Below are experts of layer 9 (counted from 0) of a mixture-of-experts language model. Rows are named router (the router's row for the expert), up (a neuron's input weights, with its number) and show model dimensions 0-31. Each number is 500 + 40 x the weight over its row's rms, rounded and kept within 0 to 999. Numbers have three digits each.
After each expert's rows: a language model's description of what the expert responds to; "comes after" lists some tokens at least twice as common just before its tokens as in all text. This comes from a sample of Wikipedia text that the model never trained on. Tokens count by the router's weight.

# expert 35
router:468403449519479467541477578401481509483504489563520458454495541506495485521467438502498450515497
up0:505489481577527482498592499433566504569507504563508438466492516510534453574496568463550431546442
up1:493445478519514521503497464418445516538509436530533443466556529494562520489466498493474531462487
up2:440482483471504506546495448466465477429483492520527480501489490554461517438514494531520532589485
up3:528429507565574496582537476446474586492486532483496509404475504537478500524548451495460523476522
up4:462450453567511478513510487441503480472493435550469466501528567517547520443521495447528490478497
up5:529472526448420428602545512460539484517534535539552428528492530532534510489525483504469431461468
up6:466401498572482448502501480461482511503503436502510491469517518453513490482491439488507478404515
up7:523493371519480533468496540539476499517454484562517448446489572530523526518495465503379510475492
up8:495474495472510549486535470468478522422515511537542437441559546480504541488531366490514439510511
What it handles: Pieces inside personal first and last names and titles, especially in cast lists and tables, like Re-v., Kev-in, Gre-g-ory, John.
comes after: " R", " D", " K", " E", " St", " S"

# expert 13
router:431461489515505474455477526535497482503474422534600532496472512526463519455496531502472552535455
up0:515476516453456502490552484473463463519586464517487512521529537509429519515514564510454483491521
up1:502468484528519450441464507535470494471552373572510525512494419506510496482476487480456515512438
up2:452480499555482546500557503510501449471452457467442530458545455495545493403479519457585510457525
up3:575494494485511471533485563480506433509520486443493473527528494499448510495461567587451468531538
up4:485405523483558468483501483484396470482531428454514504469475485567504535494514505482476520516557
up5:585414499557465548464432497496519458491446438511607513501521483550439471495523479512431599538480
up6:470596505500461491457471547532456526481503499490501398464508525501548463494463534525613509530452
up7:455523443429494509419503565548458524500481468541509551507503518545505554518435488527490518499508
up8:471382467533517480541554584502507487495545482528537517527509456501448572590471456531492557477472
What it handles: First word or letter of a new sentence or paragraph, often after a heading or break, such as The, In, However, After, E(arly).
comes after: ".", ".\n\n", "\n\n", ",", "==\n", " =\n\n"

# expert 29
router:502515499519491464526450467568525592576500547477512507426471486448513492577480454492439523530502
up0:468545490497463491442456487546477440475504415575500449447508467491468521464467449548464462587467
up1:555525509490576424489558477525448455565514574523540477461464475551487505539551521546452525526480
up2:400520451487467552454482431419570516597524466476539486430583503520489437507512468451493562521527
up3:490484460557542523519416470490479471551410553437520481483502503431504466504504456462484509518498
up4:463455489579537465538586481515514506476552545461476486474568428548483497546482478486475463529543
up5:542485528518426523552545466540433413420462518448538518512542408487486517559513501498420522513562
up6:483506466503464456547493467545499523493481482457488425529517491514547502539521532490374488454502
up7:520501451534524495498491570519474528505518441491457497562454518542508454508487497499468499475452
up8:446439502512528517479450443491591437552531585515482494452472513461446484527498520560494463539498
What it handles: Prepositions and linking words after verbs or commas that start a following phrase, such as by, as, with, including, like, such.
comes after: "ed", ",", "ated", "s", "ing", "ation"

# expert 1
router:480542506554469462523471383553503461481529524544528527505469547487455445509533461530559495497454
up0:528442476565466512505495465489477493515488581466490537439560454604508540532493509530499481461522
up1:546510457544515483510555491493447542513467532523535469504444554438449508480510453521544476487506
up2:517550484552577462482509521498529500481543581465493485564494508519483480461522464484502488473406
up3:499428472519550533461543475527501411517525537512524456429487538476472433608478551499561469519497
up4:563532518569503497501522491486497476516453447483569449432512464526516501488532458514519536495365
up5:506484463606514517554569435485516421490450525441523534502489554506477440497459464521541514497426
up6:520461429528518527487512412511467480516537488431494425462506498517454504518501500432504462500538
up7:483508456592533539482482461551537528539503589516549480490504505543391471476574491473527498521490
up8:513517565511433577504579478515498517550509543445525478461464513539471522494563451490551511514491
What it handles: Blank-space and invisible BOM tokens right after a pipe or colon in wiki tables and lists, often just before years or scores such as 2013, 2–2.
comes after: " |", "|", ":", ";", "-", " /"

# expert 7
router:500539525470511501509506431524474478441418471515508523456493472481505463547552539540509499582506
up0:472579430570543529467505525510426496544471496469500483409523445532456531518498511516500549561493
up1:531497534529462484430579495543522508474460513491462472453490534531562519452456501508426601451494
up2:466513570482471446445525438511473456441456409444497431531484544522502456455502503489488493484484
up3:492426445584523476526515537487567507557460560526535482436503496601552472548505513502465524497467
up4:531428473531489563468482489480544525526434432507463459504497522591500556563455507539518540497501
up5:521456533412504504466531431486454494537518463452440496536461434467478512525524491466559464535510
up6:508538511548521614567505481540481481521490512486456494581511547517539478468510528492488545575492
up7:395486561468521473517501475512563507497536448466529464471529545552496475505513470503538417532500
up8:460411472531513511512484477409525516444446541474569481469439473529560484495475496511467506506452
What it handles: Hyphens joining compound words (world-class, Oscar-winning), en dashes in year ranges (1982–1984), pipes opening table rows, and ===/==== heading markers.
comes after: " |\n", "\n", "|", ")\n", ".\n\n", ".\n"

# expert 46
router:537537469499457508530468503484560558584468556558457478468554475461558525473486479457522555426525
up0:524489485526496523510480518516585500520496499562510518467566482480578490530457510500567486458434
up1:478504446563471512553476521484602474442496494497461427477480594554543473521411531446492482511540
up2:581522504458455434597514481457529491555473496467572505499558474510518535552467520513484534445533
up3:506518456531547557504484462515529634572529481435508461524529602466413513419400564486448494551493
up4:489538505414518575454467528504538438439440594570476460503563514503557557451460495472496481536485
up5:573576498550562489569483531520458488519515446546437535500530528502479481518519512570457571486469
up6:490549490475471526512492536447511514549457483518476439463561422449471477448466414515479520479463
up7:535551493521480566468505564569533534442519517559487548506503500495453531501462457483505554484455
up8:543517468558512499480506535478513448537438519501484488507515556500509496479448546522435543498557
What it handles: The noun or adjective, or its ending, right after the, a or The, e.g. the city, a typ-ical, the stand-ard, the French.
comes after: " the", " a", " The", "The", " b", " count"

# expert 39
router:472498516525488492576471539576523491577521427511555532555448465561482518485521459542473493527479
up0:480471591513429496429510484502447484588497554491533557423464469508560540567450459542461524456473
up1:563500503442530530481518489588408503520484501565513509474483532519507453464583464520535454434425
up2:421505510496492481490481488404465463548445505457503510526401445543583448459481491498474504467437
up3:550434512485529538507487446484539559533597527482500511539522519506572562546501458490513500519489
up4:526514466521490560455494436417498491538602488429457500533485466509553484520475465489441571508408
up5:478485494448476469514547525515444586599532493407523465482529545479508519518513514545509580456517
up6:509480505499565596452521577462500481528513454510505486560528533510552500529456462509450531462519
up7:512517458495480527523530485402535538547537483465495473519512492543573470512490513473503524455488
up8:515478498547507382431471477551426514557480471492444473465526536478560491518473518495455496450456
What it handles: Sentence-ending periods, paragraph breaks, commas and colons, the complementizer that after say-verbs, and clause links like However, because, where.
comes after: ".", ",", "s", "es", "ed", "ers"

# expert 14
router:453548546476441500436463529481541539473449495556509487464489470510479474512538532454516513543480
up0:520543443509546461545528523452460463485501401510516475471459503508599504471544553533492547531440
up1:539448507505467554528479463545518513593443580569505518478546467469561478471439521508421524488446
up2:566479518493509517405476548499504483495491453524512495463584496445494568460480504500531517436448
up3:478507474600464537475496537391441547502454452511532452477485487508478492490478498562542484497519
up4:526468507443484483513484515496486469461524482455462472483537472430498522595546514506554474516509
up5:540522436430515507489512594466445535459446508495533471549539472526578557504557458545464514588548
up6:584511463475518471442489540474466485516561503515611554468523488565495540555547500484470534504458
up7:501477470535523538532480447500482499572422466535534484475554431503418466507473558440557467475495
up8:520512526509518534484610541444463428549564532476513491435538463526510428509486533513479535525427
What it handles: Single capital letters or short capital pieces inside acronyms and codes, such as YM-C-A, D-M-V, JP-L, GM, USA.
comes after: "A", "C", "S", "E", "I", "P"

# expert 0
router:484437447472551473497504525463448533487517523488554498467531503568508538462480521414520540446475
up0:517448477537557580450522559491402483515481514533520460538495516550468525508414540531471564510448
up1:529526459481518513592459506470514533535602495412571476489465518448468533511431461410522451478488
up2:519462521482429503511575548377443525528492485447555515398485550484503460481431468421517555501561
up3:520540420499553526472509558551478572507482558465537456534493430528580504512431584453535489483495
up4:428512481529574464485486526553521489468531479538575473564607433517473518479474460452503481447461
up5:514550446400535547529556479440465543492511444459527454565510497545476563511490496490469499409517
up6:486448505474437442443567458475501530485503486493509514420484484527569486450546484442464549449489
up7:525500462542496575418576559526522579489534509553505487569500492498525612461386516505487458513460
up8:490539453486528489506470451458541524490553541447419489552467531554558510522480485442463478481484
What it handles: Mid-word syllable pieces inside foreign proper names, often Spanish or Slavic, in sports tables and lists, such as Su-á-rez, Hon-ol-ulu, Nak-ag-ima.
comes after: " P", " T", " S", " M", " K", " N"

# expert 61
router:517580525469504468462525425503545516510511585540529459583505494461488481595511428498535452474533
up0:499527480550490514500496444518524476554453529524530398499489494506436527528481466434531571496537
up1:505544483489495453498499497528513526500423459508601530486454464543528457480567506480484528478445
up2:463528488534528447508457471528565524597521586436524515519487518553480524464504463539489542439530
up3:427489485545523527503510460447516483505493524502515384427536509536490535468570501568400476450497
up4:523567457509500521477594467473552526547530448435570487492473488530478517513496493530581426438471
up5:485533455512525541430513460464525481548562564506511432542419480462468538562478449477455511461473
up6:454516523508498575518531429475513494474551479542514511467507440450494494437501448467544406546518
up7:489446486547520423445574507479582489501568506546550425520421522527487498517499495489444482448512
up8:467501474539492514438550499464542535541450544490549502520537510523515528560509462501507524553525
What it handles: Field names in infoboxes and captioned lists before a colon, such as Key people, Coordinates, Location, Total, Born, Running time, Source.
comes after: "-", "|", " ", "\n", "201", ")\n"

# expert 15
router:514512563494492459444531476541570496517503502560542489473473528526456500449558521486515528470452
up0:562510483565498457490518494528532528496538455586507473557522498475466506508498528442428465411525
up1:534541539572530469517493468468522492504456517540577498423566477518494526424487489444498483473438
up2:505428505540576429429471506498571515532517567543520498511556433592496508459481499551504480528404
up3:497477565503552462529578506530490531496602455492518533424483502482544519566546461596406580483488
up4:484465532504488564505485429518533492508475522546497459479476503567518516524495447528447517463385
up5:512491481470448505493562513461531471549551512485543435494593557533493506514575462503519532435502
up6:478416570512464564542485562538560502512506503478543462516529567560543487470525487476542533499504
up7:495523493445600544501564459508511488620537446490584494506456525491493556479502485522506551510436
up8:563501552507518531534537498428561560473458519454554489569415534501534488429463466559520476461483
What it handles: Words in wiki section headings, list items and table header cells, like Seeds, Personnel, List of, Opponent, Gold, and table separator rows.
comes after: "==", " |", "\n\n", "|", " |\n\n", " |\n"

# expert 58
router:542521502474460514437484530475477475436505529542511522583471541548472574570529498545534481420559
up0:548467511493506484461486523514510489476508526507516535527462487442488544532415464581427485410464
up1:557560511589492483483460446525470472480541511555583541557517477439539484489480437530518498497483
up2:523439497468493555471470545521527553483517578555503420511426471460463501499509440495453491410530
up3:431492463567514525469556508537483484529529443519511479462538561524527595476474449477534501488463
up4:577460472447512525475492457484439498544478552504561502527515469606483508551492492500499517521511
up5:546538503495476440448477510542426560529471517488445540480472516578470508500495379465434496468442
up6:573513472437461456478570512531467479514483535478514505489511514533501487499512506445512465485465
up7:513510450544517507562469495493503507494534529501519469439535524465473552478479487474539500403496
up8:499482440544523569467432481539533517484548547412517536532570489481516548490509484462511498503490
What it handles: The second piece of a word after a short start like g, p or m, e.g. g-as, G-os-hen, m-ag-azine; also numbers and symbols.
comes after: " g", ".", " c", " G", " p", " d"

# expert 59
router:443380441513473498481434497510471425541501487436546491450461534442476437454514515540503563507462
up0:516426529514518570526486457555490521486509467492541429498452527493563492463490572503459569434486
up1:481482474495540424537481448496443375478480495434497474529459441516535443411468412460492443451489
up2:435450480558475493514458471541399507540467549449532455422550498482522483558456451527479475473487
up3:503427491504526523418455514542485540502538418459576557515504468528505514543553498518520466519490
up4:493502493474528502420434485490556459545559497497556478485518506498528436562494523486508502539457
up5:471378451579538546572480455534463449530491536528521460542498552488525500518511544501516485479461
up6:477544459534490481536502441554501454510499528433505517468446494479528574488507439483544499455476
up7:481482427544513504443523421541503491552549452502489434539544535470460468454498473502470520501468
up8:486386503404497484535577506511449477499577474387525451573496510497520440542476410486574510472485
What it handles: Short pieces just after a word's first letter, especially ig, or single first letters f, v, m, as in m-ig-ration, ind-ig-enous, v-ideo.
comes after: " a", " f", " an", " s", " v", " d"

# expert 3
router:482519454532502544574511522510561484439463560500474448479451434503529533523521490481521552498518
up0:462486498533492467461436497548458449439482558501561499507458451548507543515454486471431491466463
up1:501498426592491501524547533519527474492448441452509459473543469469516543532531491484560512471495
up2:562482543501488500567464430477479511556558518469593451542508482475486560509481470489517469475495
up3:461499456465521519505480427455488458479517542503468473467497460487506513478438514548447522588491
up4:485425524551496501513545477618439428538472530498547505443500505516541487539501493485489507458525
up5:458506461506472513589505445541515501597450559443522455500459514520588491478523509465498486573467
up6:512550444518480486521535463533474482449494468449491431541486425540536453547504503436526550503498
up7:485515404544477538530575554505580513534472558492535454435481497518496503534518530542453491510519
up8:527506542487469528507549503516518485528475499567545471491545512481485519505418408442507515525523
What it handles: Ordinals, numbers and time words after determiners, like first, second, final, season, century, late, mid, and the leading digit pieces of years.
comes after: " the", " ", " The", " a", " his", "The"

# expert 9
router:472536512474513490454518435445514536451476546416499501495434513455525472480478556538469441514522
up0:481442460527477514414542451506514489521515477476518454497434524552537462495417499531424469489485
up1:467440450477528486526525477450535547464505490495575628543457458441569525557426497498468479504514
up2:496505507472389570465510547510515459493464490502567554437512519495521552485480478491513472500472
up3:512448461470438526501562425580463444537446561464447489512523444564489511505509523490432526506535
up4:438498527526499531458479491558457511413492497439557430527480470551427448404564531587474508452534
up5:546525522488589440469468551530465511445496520488518486419568497461517493476471506510494449478476
up6:503500426494504500458533442482566550496499443503505505545515482526488500478537535472517471417497
up7:467523428532526485478446513553476512511465503511519501486431464503483460547504480509438556503512
up8:500494444546510543527501450535540617489457488469552568423464476516537547458512508553461529414488
What it handles: Last digit of a year in dates and parenthesized years, as in 195|9, 200|7, (1954), and country names like France, India.
comes after: "201", "200", "202", "199", "198", "197"

# expert 55
router:585519501520513464486454502600526442395463462452510522605474566518516564457515557546471521435505
up0:525549521499480461461512512545415449397506486538519521504509478523454538521489533526469520455457
up1:585447540590477482513455453521518539492441503517499488566495482496534489526572504519480525405485
up2:511483491517497601450414506445519537485481525506475540498541457485556491447496545511505465518471
up3:620473486540448420477571476497495444454464447446506555543489486553494452515482544519469535531473
up4:640508481506561512550448525575524512534496495465513443526474438584487509522478540556481510425466
up5:547532527521490482510509514469538481496508505515578469542552507478534533485489568518461553560505
up6:524514479466489515507536549558492468519496471375512512459430520481528547517443517515469519466546
up7:511466477495519490378472509545488446536508570480530496501550452417559514473510496483486596449533
up8:424486492509534514471497462499546495494511487494582574474496501445597526493450536469503518461477
What it handles: Adverb endings like -ly, -ically, -ately, the adverbs then and later, ord- in "in order", and digits within scores and numbers.
comes after: " ", " in", "–", " ex", " In", "In"

# expert 44
router:507506523501467506573473549542412453432507556439487502477474498458437457608531490498499415544498
up0:575502440528477510546567493538457555446512549440500414434498518521505513492505505524504498500586
up1:558439471525477511524526521549503464505482540532565484533503505577494458503542476525491425625525
up2:507449496542536567445422521472499474484440539464497484438507496517517528531567552441504502471483
up3:474472447525480554459557533550494492474469441453557467497489430457517523602473530484501518506553
up4:497511483501477497533518517540491530475479553469474463470511420562487460572490527431491528540465
up5:530477432546514544483456544575582496563499504436512429481506546548424541514506495450506494546510
up6:516493481521491478461567513490481503477553510466506545426545472561455503595459485491516467495536
up7:509540468530507506527476530520515489505432490477545412478441474470476484562474491553503481507438
up8:534549474511471537524523451489499540484523604485486461562471451516527479535480406386510534479459
What it handles: Standalone space tokens before numbers in census statistics and spec lists, as in "was 65 years", "households, 34.6%"; also are and were.
comes after: " |", " ", ",", ":", ";", " and"

# expert 4
router:448458527472481461520488499560466542452513431482517522536483527434469541512518435410455529552526
up0:462556413407485496558589415457493509495496481544553528459508504503543479503498437528461486472464
up1:475403476496514545470452478521525457511555491521499560480538422540538532525470510442437517468538
up2:476406473509479476475583518469482527464528403449577513478537528455495490511493430461390499430457
up3:564502504488392558610595490513472561484518473456553526543479484516503573465478433516440463551465
up4:516465481521499471453556499554489520475478490491534517497519499599518486512506541475454486580511
up5:458514464446593450474528540448512547403516491508493544432488522470471490546438452496495485451456
up6:474418504587516474536547465550448433506557514491464499497526461457530526489446480493527562504492
up7:428433419512480543494511478525396470490454481423488542440507459466526565541456480457498441499437
up8:501501490391553522450540479481495571526569482477552576493473503451447563583505460483414484465546
What it handles: Single capital-letter word starts opening names or titles, often after a colon, "of" or list dash, e.g. M(obile), L(ife), R. depressa.
comes after: " of", ",", ":", " |", " in", "-"

# expert 19
router:490554512454474511500544560561560463474458521449506535463464412458470478504475548493520519444531
up0:551556515485476538539540546518505531550441520442542505418445462453511521501534496450433506473494
up1:533499492491542517513541562435551487511469493532571482472547473453467532523487485519481545491532
up2:502499442592464494465499523488437502463472509542502554506529453499495536535494494454428501465461
up3:540553430536533594538550439554530510485493490424557540491511459455482455539480498477497432446428
up4:500468507550490533430494424556503464475511545452528532502499461541540502506504525466516509441412
up5:481540448536432588493517486565508558480580484511515505498472473432507510470469465494444477528483
up6:507533475416468536470576537537593491482557483420582558451545484595480551557479511491468482466494
up7:489506447516518496509501524492475509423522520479485424489549457435517534507461446480488553564453
up8:537489519479460567495537605523507552501518482471547505451572471495496512494469558436487482516480
What it handles: Location text: degree, minute and second marks and digits in coordinates, district/county/province words, and commas between place names (Moosbrunn, Lower Austria).
comes after: "°", " ", ":", "″", "′", "″N"

# expert 51
router:518440524462515514506501511488515565529472479516475518463530505493526510427505485516521567552495
up0:472557442531509486460487423561507484578538519502456501498565443531571510497468501519490431584564
up1:478480524498458576476554485489491508512475535523520479491535477453453527458465529535498503508474
up2:527537551495480527508552540529477451465499587429525493408551447508530476575478459513529475505494
up3:544483386531479529529503496561464452490539543424416516456562475439549484474539520523491532552549
up4:507494461477487618462534533542485565510580480586500464512513559508486517486447483521494540483477
up5:584493511459546496529460515587537544523483452468548488500499526489531468494474468514426527416453
up6:519521463485550567482449485474546480580490439442514531555558532532570460463490476481534532537492
up7:509580586438510500508550570499463509585495525427505517450469447542501502476432455515505479510507
up8:464507573480506467479555505508480493541450465485425485551509466508549503483543478463477516519533
What it handles: Given names and name pieces of people and saints, like John, William, S|aint, Jer|ry, Wal|ter, and San and Mount in places.
comes after: " of", " S", " L", " St", " at", " M"

# expert 32
router:500474486544466572587517522520412482446455507426529500518479491478541518451469481522502467497568
up0:503478481459434448560551490585519457580519465433577497435484491499516464474473486483473464512569
up1:608424452474579511493564463538485493531429500455526514456535435515535515538498445470399521450592
up2:438503577489527523550558547518476538519543532494514511564556497564510500459441448522523521520507
up3:495485452494506494514551539542496520507470590480503524502505512536512501474430492523476449545490
up4:537514512509485590507505530549463487509520534522528455479495408530513502430404403484448501511468
up5:523431530490436494513564510536498532496483552476540500477474449509562488493530455586502511569404
up6:502476509575468580466496465544521511505419573445510562498576462491537477405459491530499532504499
up7:521472540597531478543579538502507537467483487506606413524558529595494547469506466481447423496526
up8:530515466513545532519523532513532531379502466495572421489481493484553380477461510520427475490479
What it handles: Number tokens after a space or separator, above all decimal degree coordinates after ﻿ / ﻿ (51.5417°N), plus table figures and years.
comes after: " ", " |", " (", " /", "°N", "′"

# expert 53
router:489482464499480495458494447465478505453478555494469506499555536514447554481481575446486521576507
up0:505455466493465478507565533544538502517526528496494535557511494523410457423476461472445529453472
up1:552520483457557527501520515490484436492495508492446480525493466431431498559495438462407472434459
up2:526494444601506498468525472577494533491449454510446434468506448540469563527490520447466523588482
up3:485382517473521498483532550485529430509507472497489531540557478571522526512477503554460475543474
up4:404508482521483522458539500517497489477572435498476513531438503489532498459395511451462579411511
up5:490406516498434501516603482484510471532464518504509507471485515560513502496486419448456564490473
up6:533439520562535496522518519598472405475537503533449519568521520510464530580419548487453468427424
up7:498468495484489511478498444483459546521481499519509425499511494546594543470395491516529509534527
up8:534523491500584474480497482494542549496500514528476532507479441522485591568430548502460539497517
What it handles: The letter w or W starting a word or compound part, like rain-w-ater, nation-w-ide, w-idely, W-riter; also pronouns him and them.
comes after: " (", " of", " \"", " the", " to", " for"

# expert 12
router:434543497523471463466479479493528476551477494521470473446589446501477483470548562535431476429476
up0:559484473534487428417510425518431487498463507533520532543550492414511458474495524484444534479519
up1:481447461488506551491488461500467527529467440451473506488510408488506535561464473423458507466520
up2:532536479538457532422525604553487516533443513525537446463459504555524492572534492458481512480539
up3:476491462538540487547588447516451442516517548351506539463445498493515489527486551470516513456502
up4:534479500531493504484490420472486466507487476487483484468464526500477520453480501523515492502533
up5:492469543493525560482504529563544472467507538474466482462552468520502395467458576478505521484485
up6:523526441564474517501548494514506523464451472472468435519499471492506528514437440496468593476519
up7:467500505468512472539470433494536483500570540463489421556619486544452485406501500503441442552489
up8:510459556525563515538529559435519450472442426503518451467479417577504515452532432478405474562520
What it handles: Articles and determiners right after a verb, as, or is in biographies and sports prose, such as was ranked a, named an, became.
comes after: " as", " was", " is", ",", "ed", " with"

# expert 10
router:429541457535485500530448516438438455544510536456551467512516511542547469436464486513472506563482
up0:470484440534518568555451534397515522529476565478568449521487497454535526460497476457448441545453
up1:520536538562489489529484539520518532525547494510580415634503534590464430477499486527445515466565
up2:478481472534545492496454474451413524544481536496458472526488540534597502441393453467460459542497
up3:558488387540579506576490472536502438470497505416492517466485526482523444518452395524502500524445
up4:450529424487483512518510542481546451536547460459551491481510535554514555523472471527492478547567
up5:405534487554459520491494501468479577463481518514520427493507472495546492520530516469485554479517
up6:494573483524547517507461559541452494478483487532488424489580513471460465446468461490439565450510
up7:525578549522504575495529471496498511482549617488485476463454454551493483442481459468463490504521
up8:487521528503544488484501571501469469482487502501477497503512398538576496482513538521458531542497
What it handles: Middle or stem pieces of verbs right after was, to or has been, e.g. att-ribut-ed, consid-, ref-lect, remov-ed.
comes after: " was", " to", " were", " re", " is", " be"

# expert 24
router:626521536488502472481541530539484494566501463527482497521460525452495634554527515421508478542419
up0:456489539627535551537505451499512505583520447546467475534483525424532536503448479470528399486431
up1:486541535548528502506471481479458456557467451487543351519554490467538521495551440515513521470473
up2:487553483471510590467573569487506443550520556530487431438428540438490477452493462537506521525510
up3:506530480552486510477547474401563538508495548494511478518429517544494528458450427420497522517478
up4:498490471653538514467534476453534491507503474508527449487500490472455497501470492508413537439492
up5:550497458499395505468534466526468531487510497520510398472463478506466495516532469450531479577440
up6:518498522502480514514522482477535492501436498473573472461589452522503410462573504484446458490560
up7:581564479537524538513503446525487486437486502550429438523523505529599490415476497514464507502464
up8:544485557567577455523567494511499554462517540480515520499458487464589498509458503439529515503459
What it handles: Colons after infobox field labels, table pipes and list dashes following a line break, such as Burial:, Headquarters:, Born, including.
comes after: "\n", "\n\n", ")\n", ")", " |\n", ".\n\n"